{
  "num_hidden_layers": 10,
  "hidden_size": 192,
  "n_experts": 48,
  "hidden_act": "swiglu",
  "normalize_top_k": true,
  "init_std_router": 0.00909,
  "lr_router": 0.000823,
  "vocab_size": 32768,
  "tie_word_embeddings": true,
  "optimizer": "muon_variant",
  "beta1": 0.95,
  "max_grad_norm": 1.0,
  "max_seq_len": 512,
  "train_tokens": 761100000,
  "max_steps": 2904
}
Below are experts of layer 7 (counted from 0) of a mixture-of-experts language model. Rows are named router (the router's row for the expert), gate (a neuron's input weights, with its number), up (a neuron's input weights, with its number), down (a neuron's output weights, with its number) and show model dimensions 64-127. Each number is 500 + 40 x the weight over its row's rms, rounded and kept within 0 to 999. Numbers have three digits each.
Before each expert's rows: a language model's description of what the expert responds to. This comes from a sample of Wikipedia text that the model never trained on.

# expert 34
Description: Periods, closing parentheses with periods, colons and heading closers ending sentences, citations or headings before a line break.
router:516503482453452550559588475472464428500494518517536526488473447532463505541502491539507481534474504550512472476475483410545503534495461518543535535549462467495499525519480527509531493474560497
gate0:433458487522491501499514494463477495511471532536547497457494489436424503531568536550486513461522523501489484434486562463472446535510515476498510517456560492505522461480540541495490430473480517
up0:528518497490542550473524395524545519452565460518470447483539512509425500568466550498496555464487486506490487492511482485545560482487464458509504494516422502494506476437455542534527431530540544
down0:509454527467497485493536499486479490516565510477465419490553559476519545470494540442501527461555470489442525485553466493461467454576501491486537517515462510502526575511497540496468425547474529
gate1:429568523504479527474524560491490544447573606424520473539525527559417543485476570510571536511521507509471434490521517462531483529513484461478504470440473523516595608539492552480534565506504505
up1:443572508489478518434544543557499504486534494453493541547526551492494502520486526487548423568473546494437488520477519513451486422530515461469522479476544466498467438547532481475578570428461480
down1:557538459486505429512494486520518488449506507498513460542436548526436462464525502472466535476553510510534525492426540587515557532524531523502596511473545444507451451464541528503477446529464497
gate2:520510457496520522521430524491551578420505495538473507542443480437475446509501475530506528611564541467553462527510438509486481444517512504611526507441515515473498496530495472508473504550521584
up2:482519521564516543419479446492518493576469477506562535509539557514567539553515509543406456458513513518534381450464524472526532555521492594519491506498522459470498438476537548517480533504516435
down2:489493471547521525470531495465505513448478491490462560555560511498466488519526494390523519506444463440492492450561484551503465479499526504487469520495506564471446525434433476468429540510528457
gate3:520478493487400498455555499520450414468513521561509549557482460512476496549489536471456530484538495449486486564451552541452470497503521548511479514509498503463485466558563433553441460488552450
up3:517577490561549538544468578508468545430524474520517448501475491591444452553492476540527495474553508508555510513528443460453505556491500450467565521558473532488455533458470535507548495544531513
down3:482528487472509466418435549446480525492487523536500428489568549513472491584444538524460444556599497508520374565447458514485526539488428473467562458549512498507527483520489511533526464456525487
gate4:517480474609413457493505472550509487516468510502509449461513483519494486492504462555485461517490495525513512540461411546508503555535485458529422416526539506523522438500471458530408512553540388
up4:540467595565474541438450450472458534461455509497498505483508474523435532406511531477455451524493473555492521542508505487456500472465490470438513530510512554523495523549479561574521499541541523
down4:517489495460527521474558598491525529463536534571501527520481451486497501448462504449513473512435478475468525533474446496418509546457435433496535542450484504540464530496561480443406499524473539
gate5:485474472477479515450498456529439502508527509521519477550519528553505450502495485529452438504510502465448582464493486541460503490604524463502484462556466473428476529526506500473382551481489472
up5:531452417544557487460458490385486560491482516555469584486474478508511474524478500512541531461462522485441481646532464521552514468491519479450518468522503471495513503549496503488442452505527565
down5:439568520537498559468453471500517502545480496541492474470504467519558516486489493463533500488554556513497520520527457524500473503494486544535525515478469422553506551507496528484335463472465461
gate6:444490550469544536525524478491478534465467486490447491522473479499530370547517497485507531499459447565501573500502496492471425522548490500492516553530563435539541559487444468502496544420487469
up6:547530504470474437447496557426481502529495560451424491440575486484497503514463498504470473490482553448473460498538540499533534497504483494525519434579500482509457516494544540496462449534536431
down6:466531521511520467417524499502472427477520552464522592532503519531482498431578538438517538498544497502528448483425435547476505524502467475438495509537517440527433585473469477452594465602569466
gate7:486504485595519498502503500481445536533522537485578499455434508538413504486512470435516485501569545490530531560588489568524560544516492492500463634439514463487486501541474432480474492489442607
up7:461468434498435511444512468509482486432496485483544511527431515591548428439509528542478518532486444451664501523420477471529499506473516465483479470493485490514529481462489527485569486409489473
down7:443443449610512473483450464462457570467495500561476540499438522556562572501501510514527498443507494482460572511512496435479557570507571504473489519539456452516434453532442499479482496462452482
gate8:474504494465515413523532609505486551517502511562440519566526537524504505499458388456468409496460550532487470472438505433489497546575429502427483588462492496540469540494518495478514476457456466
up8:487496457496521486478518476547501477521533494526574528514500585431524484558469494524539456549478444495546515434421490549607392466482568543505508442551521595442455490440505480534534490475463536
down8:489491504499541456445418520442530485558516545512510469546497496454539527485528508514394549539459449427454534494554520544560508533525540521576395412490466477486553502559511543505625535430522557
gate9:468474494565494472473539526472612501478432451503532559511497528536503459426498495472548530525563445514536489583469502497587499541459510497504531518480496530509530479499404542511502514421535475
up9:525494482524461488488521500383484466534559471519512474521498519498471502536486450507464481519511493448445540454470522474468442486488424548566454441516443471535473467486441527453437480538493547
down9:456602502548530477537491579482517522533498489436514464565473443484538448518492543450511552553485496503508542519517509546591519569571461481542462483525492515568515453496522521489425575559508463
gate10:526543487518477468567503495458532467555471472560515527619481493459404517430490478550504558540523519468546560578559471525474492443560420502547494504543452503517516532502441566541565490448558486
up10:521508474536509516513523476582502525488574460430546462474512519517531527530505505557467441506450618557534482522462475454582493502468433547493535510524438464501503526526455468460522524507541478
down10:477552475472529538502486577519514480458500518560520509444560577490523436551515469509527482499451469480405523497513516565437460440488503436508530563477496510554478479511484537547547541467549525
gate11:524513524490542556508506518469406549504476495452507517521532467548563538543509534482455482494474533478447540508491498461504508510446427438515509515468451507517561539500465508525448536480515521
up11:534512588515529483546442528523514507505579517470506448466450479485535517477491568536554484501472540458531462523408504437515476578548511503449454503494586497568490451481578491508588439480485514
down11:512456479455545535474559516485438526538516463519466542441526496544548433548563535494380516596479457550451600557488500507503499463439515455480466541516418435584506514438469551434585522533493545
gate12:501543488603513437550527534512518508490511519507558474555586517527448514494534512464521482551449558517575491470543523572469473533466601525512463463523513559488504503497535421511531501551517504
up12:490451534466528504483459539526527536417476505568534513448443548511503500512497476500464560578569519482476444468589508500530591512503544509507549496470495428513505412530512589475499485447471484
down12:495526479528517495479515477524461454552538486473517452503503575588528505469454493521447476530514525511486525484503506476537538521499564514534522505533573514520446596501490552552653515554455451
gate13:449467527491486526453534511485520482537469497539502470589540523462451427477466499502500480522483496379481522541529454547476529495468411489484485466558481473495483471449419496502461553503538459
up13:474470519500388524485519522502449505467575475509449477558566536457561482482504529555489477528482457534448492513545447565501524515491480540511504487502429486548560460560444463499401558552547500
down13:487522512486542496587479410542482509458475463507409494470581531541527571494530542510590505424503506556515448524529525381503505532488525472491531572532522491534480489484529471535529551489496484
gate14:450531505560593522470489491477466452422560525586545493411478451426505541487493550573458543517452523479504443490430449461475480512490413488496549453525542442492415489529461461511530547489551473
up14:495474478506540531495579440497532400483526472467497578525511505528469510455494555504462469563489528541523545479572531454508487492469521523537528474478531485567480429514500516513474437511510523
down14:497492494469488510515480469553489518473468508529591454482475503463512574524563523523448487553533428499508458532593458487512548487430488470483495528466544528455519435553452558454573505547479494
gate15:555478508518532462522522499471544484455485480520460591553422508471512579551497534520423496528508460499432521411516500518532477464532466536509541442494452457505524475472511494510548500506511484
up15:578533482484567483515529493465515560575553479424487561462470506520504486524501453505584500604529465418472490496487487495488560544483446549440516523491401554489486534510496461543427522443497508
down15:508550500488511499456567500491488441465579436483555495576491471553519483416431450559537518537515503424471529574529489581483503526487506457471472441557434584518492548476485438486416495470513487
gate16:453523470534512501514553522527422470548466532472434507514468458464501443492455443466426483487495527480521511538425508477448452503494512482426525497520475511509556528496503568508525525490461499
up16:478423496546512538477515480548557512521454508495496570548489512524468498488557367450491473417500464432453510436534482561451487479570503525522588584434496542481559461462528429469549507483514452
down16:457481452519444567520558466577498550518510541479482565465536496417441552529516468542531525530452464546499467470492438495424474440451537521497520465550498557491545502475491460531565574447498524
gate17:503513513466477519490450494517484453450493532506541543432472509520559501478541460497523483458541488519482526523491514538518439514516557475491492566477450525541489498566422495534549569475508489
up17:453526444488429465499512592455531524487475544563481468528463537503459534491506504518559517552484501529471443429425484501521564530537464480508517431423472486474603493455508496469469523535539436
down17:468504441534496544473552475518505490503537533528513508488524493536404519543524551489560509550478511541508515479488522484521554574499483511556445514473467490466477509447510511498464489565483495
gate18:510407478546482463531467444489525483525517529497503465554462492491465466529524521482492482475501587465524516513453525499482412462518514446503507509598467551572480491542474523477503520491543560
up18:474515457504495478534459560478444481469516416502468529461471523491543438507512595485561500554471439406529601531575481471486491517445539508472472464441509506542464526533484454540492457564498573
down18:494460455446490513421475510431508496474494482541492430424526528517431507520447457502486506436502514529514437507486494441499484467526409489441512397439494557533488520445540519485418464447514510
gate19:497444487481491564442471527458417491437496608532500512488528513494488499609506529502450561434475513498499509483427538473509497463512573472502486535490515484529529577470574544454545468552479522
up19:487551434504505432513469502509558499445550495519496429534563505526497493477425488498447467535481454569507465469524472564492509504534557491410397502563503528524482461546429506485494508460426488
down19:511473550588542485445525428521460525539571439557552433514522512462476538531487530545515458529509440504561467611500422473525533473546527444534464447533503516480485555488553566584596488518511434
gate20:480539524517501481471592503515482566525491441482461413542551503461476428486465462476543442541492542520500598557489516513468514513522534454569508609511545554604474496527502487495493457550400466
up20:509464470465519505550522516459585528535519466531544565476447489538534630409548475506482501436476435497546417473468492525549468541432502553536526440489486444509524523486522517492480457449554484
down20:513524519545522527532531511485414454479514551457455475514483453441456471573518494355458512458530535503494492574471495451463464492532454478479491513557506518563500487501491511478491407497491516
gate21:441482500492453527456467502488497469482527538592494482534476560568506611517457482463453513521487514525465443409496579551509449574466471491547524521531439471463505472474545501487465478442539577
up21:492464472417420448532538562484518503543452465490459474516469528463462512519512480515478522499508470444631502540388531561517532506550438549549529591425492546463497536495509556479533512526478484
down21:467554436505536494542586495548522454468483586522536504559491478513540585494470563493433499505484557508482539514567478493526502526472456479489496490552451474461515450545544454547566495467463502

# expert 21
Description: Words inside quoted song, album or film titles in discographies and filmographies, often pronouns and verbs like You, Come, Take, So.
router:422507492486449531471558497469514466546521514518517570486481462516519440522468442533496490512503529522528534576518431462576499498537494489504490469584525540515482480516467523513526502530487522
gate0:486519484569507540475472494454462462505564474521417470498483489566442532462502475506432563465524499473504495511472460536540503385502491458488521499519492524461538499517450416481487454564473457
up0:548468504476493442453479554506513535477475449413396555478520573502462547563498405538448465515502491459480482463516519489523454525574493545484480518507547449433529496583490460455426544526537452
down0:522461479485540472512537515522559517470484450462500500455422471446624626549486498494463498489464460559471487530497531549566490545554390499471544546502492502455527549475543449535413492503534516
gate1:488536499508471494466543545451469568535465472525504557507400483507496457435374455460517501463474500486512490493547504537494561409535504472502535421548486547531476525485427546478476536569533437
up1:523450531545537452493440510595442496492489432543452553550518477448515509444499554439513434500490417464508465416487533556467512493500502435551534525474507532559504460469515478510630472482498473
down1:430460476520528476534469504488378505477472449473551474483479492436443493599556513459488507508508540532511477510522505465585441469487418470462547444456553490509553491505436483514514536522525578
gate2:494462463480453478514532449467569503525490493434481477497530523489546422485467455470499498451512481462563534527482440493408507510450472503464489564431516505468469533436523516485529481530440484
up2:490458441479516496534504572504533497464504460472516504447463461555495435523488526461499481437564513533487520405542522504511513587513482548493474525570546496547540535453501511567558468555466517
down2:532504472512465589524490565486512544484458575481498500486475567526546549470507525469558540501530483488465494465487574530529488533502508478519527403538501500505544506564549426503573517430454500
gate3:537566469549441462471410519481476420513449463503498530520497498484494529493498451551490453494464522508535585467463465481521459569513465485499530543519510478524480516556489503449510591574519481
up3:543490473489485496471481565576564492529514523501504480550514489529447431461478494582440510452500461568479526506498482451492455499541497427454475490567529434494569497481491500477532523495493533
down3:508484384546417485562464473492530522451562523489510486494550490439500469515535472491508448594565480487499570487474467526504480523462540503517536479477487528456568464552491530485506538442496550
gate4:469459522515494505486468520441537487493498500448485584516484496475497522496571463507450459551478407528514547536492490539519489433489481498564538515578506521525469547412464477506453545495513538
up4:485466515490476518562480541459518497492550514464582471519516581492491495487509424482474558565505440441486524530516530517441455507551519510478543500487476593555461484430482542479450514470512551
down4:498501592446470486500511482473507516431502493459500484502529596562530520497507493524455515507498435439543510508451506483498463459496502481522536499490510512525497525484474454481424527462500554
gate5:500474435550437450479538495546414517509513506501484554456474548507533492583497436525474468515538454448609555479517409508553584455525434459507466473536509476511535503466541547515412575526520452
up5:493477510457477424548535444557466533543504467519538559507533511455515488518552430413516459508451453530469510394511567506489510520505547414487506472563477500481533500485503514462553471475512521
down5:497460491479544482526539493432412554496525490451445505415454496470427550420531438552526499490490510512533521502461454498485458457541492460498460533497403506477553533426500579499560523547578419
gate6:420480453548509529445573558545543541490517467492530491574484511475523469511474449464478506518483481584479558537544480540526585475479517484519541504554585509577503486559543459492470578579456515
up6:494578495562464476499518498527418456534488483474515525424598507491540477511449523430524532490554513522539575492428534505513483524495493443485396511510504555478544493510429437494501547535468597
down6:472464525525535510560466473459485546417488446535543576485537494452515514508461533578496502487502490473504524506490497553557497508481500513577464447554567455513554400485469478523560580493507509
gate7:456496586494531421511500576549533444545422543442503548511511507492448450618493439456441539493492459468457510466530470469501512434557491483526517471590504526488521480473512519556533519499527591
up7:549515562496489518516535511537538428485518479471516490513464472523491487471550532549579441457501489588525403498525519497492533541471573511539501518493478518472521504484520574527496470400482544
down7:442461529484425563540399556492508494503509501613469477514468473406490523495510494458601488490561509452474416501492449547586543494424489477485578510481499542544539502537477492530414522583520519
gate8:483474543510478511493588595524498479544525498486511489395519483526433503560536517588520507535528491560476427540464458453523557465516523471520519471477484501475484491495537616471442512473469540
up8:552463513463523535510467504530512540506537479556486430470584496506531596506510559450483476492480449498502484446514436530413506491437468550488431459509479500490505503529518503500547480489517546
down8:463495434465497453490479499492531514443557497496529401496536535410486527524498526482415514462482493501546492535481489529469513464483573479508463510514505552465545539522428498510632468529541452
gate9:487487491539541489547533445475543551543493491506524503538498436479479451527496491479484530526440515489567465498527510543576440477521521476403445479499464450557448474582452500482504490518504452
up9:563484495512488524540464545531477466451568406515528420480497434488514508447513546484500468499423552425524500454498503522510463494486513503494463592482565515550525512465517522537501490452517456
down9:503512464464460497572482521553563555462487504467571532543489433466421485484501548483464504544503523491427564555544441476499541524470590493475542526510517459454465476465558502463523430456462431
gate10:479526519472494479516523494445521525538572496591552521530509521492538498511522505519480463588471488503602514526584562429480482531448547514440527417540572511513419491548513469510562423524480469
up10:518553507480520452460543579501544473489519566507486508452536446444499534482530523540489535522550514457524507509554485446411511531496467450487484506509495505500414521546510532504497596495449501
down10:527485496458511495429529479525562464411506449453483633470518472507535512423509494446512487512420535495541496512469483475435473522433464486442500480471473513486565594460473521474455509497454456
gate11:461477460556520571441509500535482523574545468508520554531471488547543465500535472568511486520496479455477500582508439431477530506461511510487459412514565490526436546482505476511440457436477482
up11:481459414511471402486529439482476510509524496549484491445521519508494511491507442487547468469456509399437454543417496459511510509534564524546449511477546513543412554430486487435596559504479553
down11:530396512527478472477532496515491507521473517512470562546536508479471507506499465469510501508446531551511492474421531456560488523474450475488535475459487465527505506540496496444473444512496504
gate12:526451479577501448434538509518570485575485499512532539487427495478465517514446476488434466485480541398528533497485487504452474517492411448509454468640505518491539543493503514534465474540523493
up12:480459485519541445500530494527462542570487464528537504511550517440538455514489527490441486482515531444511523544520489475528427510463557513498455536530401537480529442502530503503400524471556542
down12:533512452448487488506445477520474538507556535540477543478534578419566551503430514546551505467536485465485487516475531481411487482498471427542485552454562536561495428464521445446528552470532479
gate13:512516473512508514573473513486526526531561452458500508509464388497586442544550480512536537498493490536490565508502486536519512449448496459526449491525450539530557536485574483488486507526499511
up13:447468600537536511497488540506491467510499465476399519497475557485358508514519468534466512439470446438467490417558533502495478522514518518509507468509556478424515458479597508447536546484416450
down13:516457496501468498478502454498512477453433576446556480491496523485471500564430469481496466464452464513552520512414564469547502432507447530533521534512537394498506538508500492509527562503490508
gate14:450443515484466463448510518500523506511578599480534530534472489509507524463538435500540452560516477481494435458537507451506509499483550520527535541522449480535474529491502536426458606485392490
up14:523494541473400441536479431440511498474484487473538506548557609460551533436504471549461460560490471438506520522502543447523519479526499519485491504505497467483540542495427509516452505546493476
down14:490535552486524462503475542435551462466474568476514516520521474484555435426513479514497490602552507530486508526472556467514499529459532525490510566509460504505478535441480504496405494478435554
gate15:526453523531511466518459476524447519556488511521507444492512554512548457461464481495477505449446517479492568502535459555505549475505448452524540458488428506558596545505445467452522513563456582
up15:499485501444434519558421494543450460516475507450555498491488427461522500454553482509460526470468452507488521537526453514433484521410550469519527502481519538524516546500500481534559547501397491
down15:496481516490493446501505494529507483584483432546602458537442453512488540454530516509444537518511491522503493439465442490398525451495502533480564510464535498511530517500569495429505450457458482
gate16:520497496505577560492493519482545473524459494487508604568494403529497493432520479487520494443425467465497535521489486513551553552448498479490477475505506489480479499514466565437456501521428564
up16:461521531542537538552560473554587438536447552503554495460453486479489503498435473476469469478439454477497500533537499501414468505539488456433545557499529508504494487478458529498469502528465490
down16:481508522410493503436447565488470452504438475486472472508472627516496521474522508456424498513603464490534554549429532525472544532517435572524453527500473434520403456592525432483471542474462473
gate17:470492524504474597422537484438526520551414472490520476512509603514519498530497466457470554504572542506540550537506455449477535446459452517493499464431483451467575545568529486503459499456566503
up17:558527472468524489546509479441508478532499550395490455457401503502454429499476543504455506495450491477469545479529501492473552443509473518494538539558467567485542550534483472477516507453498442
down17:531484477447530538465445493526530500564519530462550448489465496505451508492515511567420550477558509528583617566540596469486482542508495501421435427457455511475506512437489460490499500427461507
gate18:492612508461526569574527489521486406546549482467495510468480531495464520551483499528507600528508500508450531448460496421527451536523522441492447468527555529537485495473487558471538481503443527
up18:515477452457483539470446537519553461569490481571491521533449454468465431465444465509391486475495518465503536526521516515494449448464510446503560519522438468469532494521538513509363500464461511
down18:523530450534535498490469544505508537549491491496412546483467522443508474475469495465452506538548553460510543535533477526497496507525507445533554489544524467570502517463543486535385563510405504
gate19:537532465501477460542529530433474532483507582489591549569420501460480484500520468521476505555488480546480530541495441450428475460492539487453507561473475432481548487486501456519509513490531513
up19:506560468503507554519528516479501596549527502492503508498526483475436537507548463553521513464490493499523543517526538603410454461515502538546546484521581547509453490465469430478560495486508526
down19:494460514508411520510504493492485510508500480511510513534502517476547429499588423528490477471487527478451480561451504540559472472433474469448566579458520589538456444503522497472466446453458583
gate20:502414504542521541511561543481463513510502465464578504498506550484569478576473412472567551504514547508484531575498524455517449458527494513495456456526522507547435514559552537386541582493449478
up20:524505561570522466480476419515460484514459462498458483497480494514482487535515599512482511522452445521500483573519509419449446542570561533519546509433528558532516513523442514496474474498506417
down20:495569475543509552477378597472463570485461463479495572537506538496502512566481517496483549509510413518527509557530533520508449419544472452495512534547481478477533540552523522635517588467444507
gate21:522415490514497473523502513521555494582580540484483526488540514514504552489573497483492567491429486522524537478610506536445516524497528511602500408495541505440469510520490509553548464435494504
up21:546445509510488549453449464502438512562522467434536484548476493509508524452444559516492466559473511536461523568532514532462488481532497501541515490518436556463545576525466523593514395523439508
down21:509509551513557546515464434532499573527439529526499527526523495530506536447548527513507478545514491558488513484534517522456501479484574505500509518491515449493479470516425506509545524613501562

# expert 40
Description: Forms of be and have after a subject, like is, was, were, been, has, would, as in "is a British".
router:475452495487458561417493529496494473490536546492512564512495452524557493544488467545434500561506445498508497518564484482571451553483522457499501459512482495523458479516435438531553463583477481
gate0:550424448455465510506476493455501554468551462493467516525522588536515511423504504467485386546497521529489509511521525469475475500460521545546509544533499500504522475533494484478504515508463462
up0:555496597493453462439479579471507458506538490503505530467478525473455486528455520490575519460556514464486504528522500503511523515512483535431477532461491510532574501411485492446554485466577464
down0:465555468535447475440545465495511482529540473500505502511477449516463470536432564480531502595504481501571494535596485531454548486549385505547472499509514507486523550558486490541523531519473483
gate1:510501481566551541458509486525451466492480452525460539491488501614450475554504486472442593475484477472520521565523508490483482498454587521566487532469495448539510460470506554474564465495490524
up1:495480489504529509504437490418477519520495510464518513498597511492487515502532506438494511466503523527606451422388465475485488489517502509517523483506592536519520437525503549540525504541511547
down1:490446489478564470500460518518536489506460466533460487495440455476531475502536492467495511515489529528534463488446493475478523437429537523518487467417564523515505506544503541493462466457433413
gate2:432544538479535439493467542448572566532521519564586486502514515518513519538526476487519522563505483509550551487522572541491542491518531459554497485516485465495497579495572515496486459496449561
up2:477482520489612521473502563512503456537543499536477520509517554560434487444483505492507551484450512406511486502429448492520515461468491504471497470504482528580502591521492511565494533548470510
down2:514522494569489472501575504476461491487490494502503545496498438539520474510525496506510516516522487467431417532577531476438431516445442533586604498510444542493465436462450542520532446481491521
gate3:481501479487509461496514526480493499522458455524506488533560391483529491520540483480463477445565476454515582522443477571524507496436490389575548484510506539461480484520479498480553497483457507
up3:555500381447488422486517482463446494504568501509485542474520554425485520516544558427424559514463492511573570437496570482470476483397542456468473507580510517492522518521459491471524493537458493
down3:487541479550447498464512544515498526604425504491465484570475541474496500455451478461572453447523535526461490565500561429490564516448504516547538496586500527510507435506549535501489460552476427
gate4:476498508506433576586499526522528492514540476493466500560419564544551567577507477491505510448508555532494459492507475514454470473544510499608486464462486457491485521561498522472424508494533480
up4:495524472421485518489524541478517576478540534522477492517523522518458505526528522561532465489521529535484546475458529524519472529419443444471482547530529503500462511521497578597508547579457504
down4:502505464451454527450531559585438428506550512512534456529488488542502521503524464483484583495509449447488538480487527577531487427475497461424548520483538521486567490508545521539498489485543557
gate5:407550537422525415448504442460478508505507521492575447416451454460437560503483472468465464403563440559524547490502516577526431457487435541501531504519488479504480525523512517447460532493499544
up5:460530564436509402510434488453498431485509506438436504441558490496483507499431471516519539526488549472544514531417550459511478527621481461494491479487445544573525470555486460481526568478463528
down5:522511534598523512476484499494508517540506477559534463508539437502511392439496558517490507480526519493515474466515440573531500523498493485509411508511462505482505462469459546537589517465491532
gate6:525391518483459478447544562507488459481471489546405472498498515551498591526483480506493465441492576493489475492577529440488461583534453523477526478531531446544516479476460519533544491496494438
up6:449514473484549552479477467409461531472440481514500527465559536466534484509530537481500517525471419551515559469551483498548483501473423531494550483554545512515553493473527569464528501490502462
down6:438500476572467475516582563523496537532486522483482485523472554522539419486534462539534569582448450502522461482358472480425456586463564482496485476463447456476488433484493438563490515422497488
gate7:569580453523523414475504463541473453480512540486507500498482583523480547495480473467547531423467539463477525542505490531498516471517444548576534549485547514527515463517512444461587492525470574
up7:616470548560495500511488582516455543460514449441475552501512427504409504565564448508461487553430551561393465475588513464516458505511533473509543526475538560473547466489500470543440532461487547
down7:537512488488431485495507485535458501570478511479481551527500504494495614542591444461479487533498569493515476534522519472506511538539472466493422508501450514503554508478488498462579487558488493
gate8:513529513581477480435501466435452537558444530592560532501478524487515544551471499445491498459487430544517455536563562479527445492459467514551478517479464487489490636508485509467463527488533517
up8:499466536517517592572464517538486510473494498557507498541564442508535537482469589521525443474505475514474528475494525512441603464497538479446548562534511479469481523495525468494473499485516534
down8:485525489547547519491475480566459440563438523487529490567514524493462480441513478459431552488475504504519552522504542553532511466517505556514400475468468518525482425422473590423565542466507567
gate9:510452468527496462485549443501489502529498531521502591562506492452510516519495470427435526489542459552478480571583455439498453543528513436533515522489509553494531418506503503478499461472444536
up9:517473562594497502527531473518496586534583507520546507528504521431477517451556522548478441460533516512522478384508477449576546501525477482493531466462527491431447512487517544453500441485533534
down9:458504531518460477521542515517553516443432529521585475516488490504479534586477481557492434467492615466437462536410513501539496466510532511590453495579551533556496482500512474591513491511487464
gate10:491538422536447581559462482559502571522496507552490557440493510506469418509518501449541516491467543467457488489463536515477448541540426479461471517531458491398499544552473551531545448472449569
up10:499471462546556478462483544435463493527454556495521541496520476475492445535408535560487531561474519516519536569477485476555544528472544474462485531448494571501571395407491474522422506460466541
down10:455543478510535569562520478470458523503523465523533521549485485504444491535514542495503498519386521454403440435497499481449558484530481499512489549515433567502538543556486483499416499499511521
gate11:488401421489514479512514496512598536513495531509565508487484492533514517477519575526510440477497488567523511495486450429529493507468412517485425488515493522477514476537519496462465481502523503
up11:483444526529485431466521517497485488546524551579479541470540507526495534491542465512465500507513513517446515461542557518477451450511509546527493508508499526533424565482505513533492405512555469
down11:530507470534446522423564418471512454431437533458535448496456455462421536519486454511469488429516547464537465484500463566544507530502587547460468507447527509490461512449579512481485479445427473
gate12:461517402509485455573449511524475525462498539463492471492540521486450490447488530564487421500506489501562435489504552495545537557537417479516504448492562531480472482605487510475504501467468515
up12:540470464493464565510566533595603438472512483487492474477445473597480559413495505590532527551574445498491501553559532518470458395432510527493543471487480482563486534509546510544515585521522461
down12:445550501510451536527491518452533509495538468470489640465538534473520509443475558507510450426466485535507449501586552448491587479431500492491445572484516487473503539473478467473559496547495462
gate13:569503466480519505499505490527518589552514542466529525498495508522498445518522555584483520489497476497498499466468452502538483497547478411507517473474396551448484495523505444506455506491419475
up13:517428437510519539502527585548466500524405559523479497440449489447574566456483541521492570565482498584473573448484591472536475531542470522498531429538565459475478530519475533483534459470471522
down13:479482467498412543512541511443541523566524477482426448503478512475528428559596461500539516492472494497493439451518532453496514485559492529496470439422569501496548539487457440479519484493499540
gate14:493559451549524450411473556463486509498481504522553587501385488503468526503499548530543552492539523501493434550530481533535443529524480478537486517569480512534475503496482556563534509548548533
up14:464527519490480472491413467500561488467541555450474537435467454518458476430556500548515508416482495579535513482524461471418485522592487501517546462499518534502486488478459500519555488464517429
down14:512511492483492511539511508492461521500503575373482531456513588542449493469455536470514488532462478496488489525516543526484528454450466506471487448461430462534407548466565517453482607517588547
gate15:475523545469547441461559583454495526511433540479510428539472442507617498495545486487467513561496528502536585581532556527547472516495449520494405482528483537457439444522491523545545553489532462
up15:508452525399408510502425514486485474442510520509498551534454530536515549435474548448508469541496555480466520486522485477485391428494479509510460511501497494580522496559425486550471490516474441
down15:500499485483571477570503443517522506522457425533477545449502458432509489623523501473549520519493548533515508540438464515482528527537460506495497535503440422553457452501468566477494470564493580
gate16:512480537486503491445440510550480475497524552467441456512551531523518455554471531497569483498420511543486446492510505503457494570540429431556544515553515511537485499550519491431542488521533467
up16:539571531518496471447500591569521486482517530473444415457532455528412499477490516532491475532552479495506483528460439446514536526464474483467489468537538489495421566529423542520565428528480529
down16:556521570506504554513564488467553507466456583590543561535543489470473546494482568447570559495558470482548519458468538504437492525534521409576527499562503488520499465450429521459501519489397483
gate17:499533488624526505508499511500475411542526512429417507470512460509549458536479516546477509477438473515467528468446473498459426444492487491448544500459498490468421476524460508518506468537487400
up17:468524482472457519513554438511515512484561416510459552500521533538491463496549542548500557486502514477470416440561526484486526505475514413486467487476461453510433467395472532553549527518519464
down17:497497513494510524565476502517459486490494489587561478485513607522547508471495498492471538465488632474419430431464497446476454566545510503497504499470529524491561442494529449503395522496472584
gate18:440502561544495533506457505491546522528454560500543375538493455485565498507523462497476507548485528486526482549539469497459495468503444448481434579499511504449453507515504483501486434448464473
up18:511467475461472499510495397445517521438553515538428523523559544513514538480493504503588568529475485449529481416458486583570571574529459529498478486520503470518463434530503542539545426477484483
down18:504500569509477568528567490499514504471448587498569489460499516551514387417564576434484525538468469525538518489540454444532481472497503498488526556514504481464481535507513546480595460500522507
gate19:410437510528440553440471493542445470532476461477473550555410438487475504638540470471468470604496491592551482503486527503524456555480500456513466527473563517503489506521463450467472494488527555
up19:486489452511522495486512484543488569599445445417504476447522510455543490442466469467522530460531514494475463574479479494509546448569518460504505471588495495488516512534455521458531530493517522
down19:467517510520584527492419517547531518462560472511479514482483538488473478471562525525484551504561477505465600459474511477496488541487489471469549557523554550513509495483547497512495490515541503
gate20:516464465502517576546431581521537523474506512502598526508481445560455516403550468473541473550528509521473484473503573493498503587508512492529493526491451502497533509490509522430461499513492471
up20:480543517482501525483528481496495527489561460473413497484493481520538456546480480473535563499600548553501519479494509561550546464513500489436491541468517460495409457520489507590632404496443463
down20:508510520492517480552502549464483447458508486532542543498461446484559533502517514507552455526528549550511532518432431528476494567480503566485536494507449500466488428615505536466569541467486458
gate21:541518504586533454425463522498476476452577484456472493477406549442444488504524494452458529476541469553477508571460441509469446493540550485529481526557486475483428507498547510535563457516589513
up21:499541445509452415541562417547507462556481514499539502582503464559456578505479491504399494572522526508534551456510482560468475552550540502491539481458493534545559447494489390504526490506497478
down21:566505482438473460529438526517511607540479498471470488503482516470565495445435518536502477496513555448477484418439530404484447468544464599482522467448459537569489546540478496458574522551472481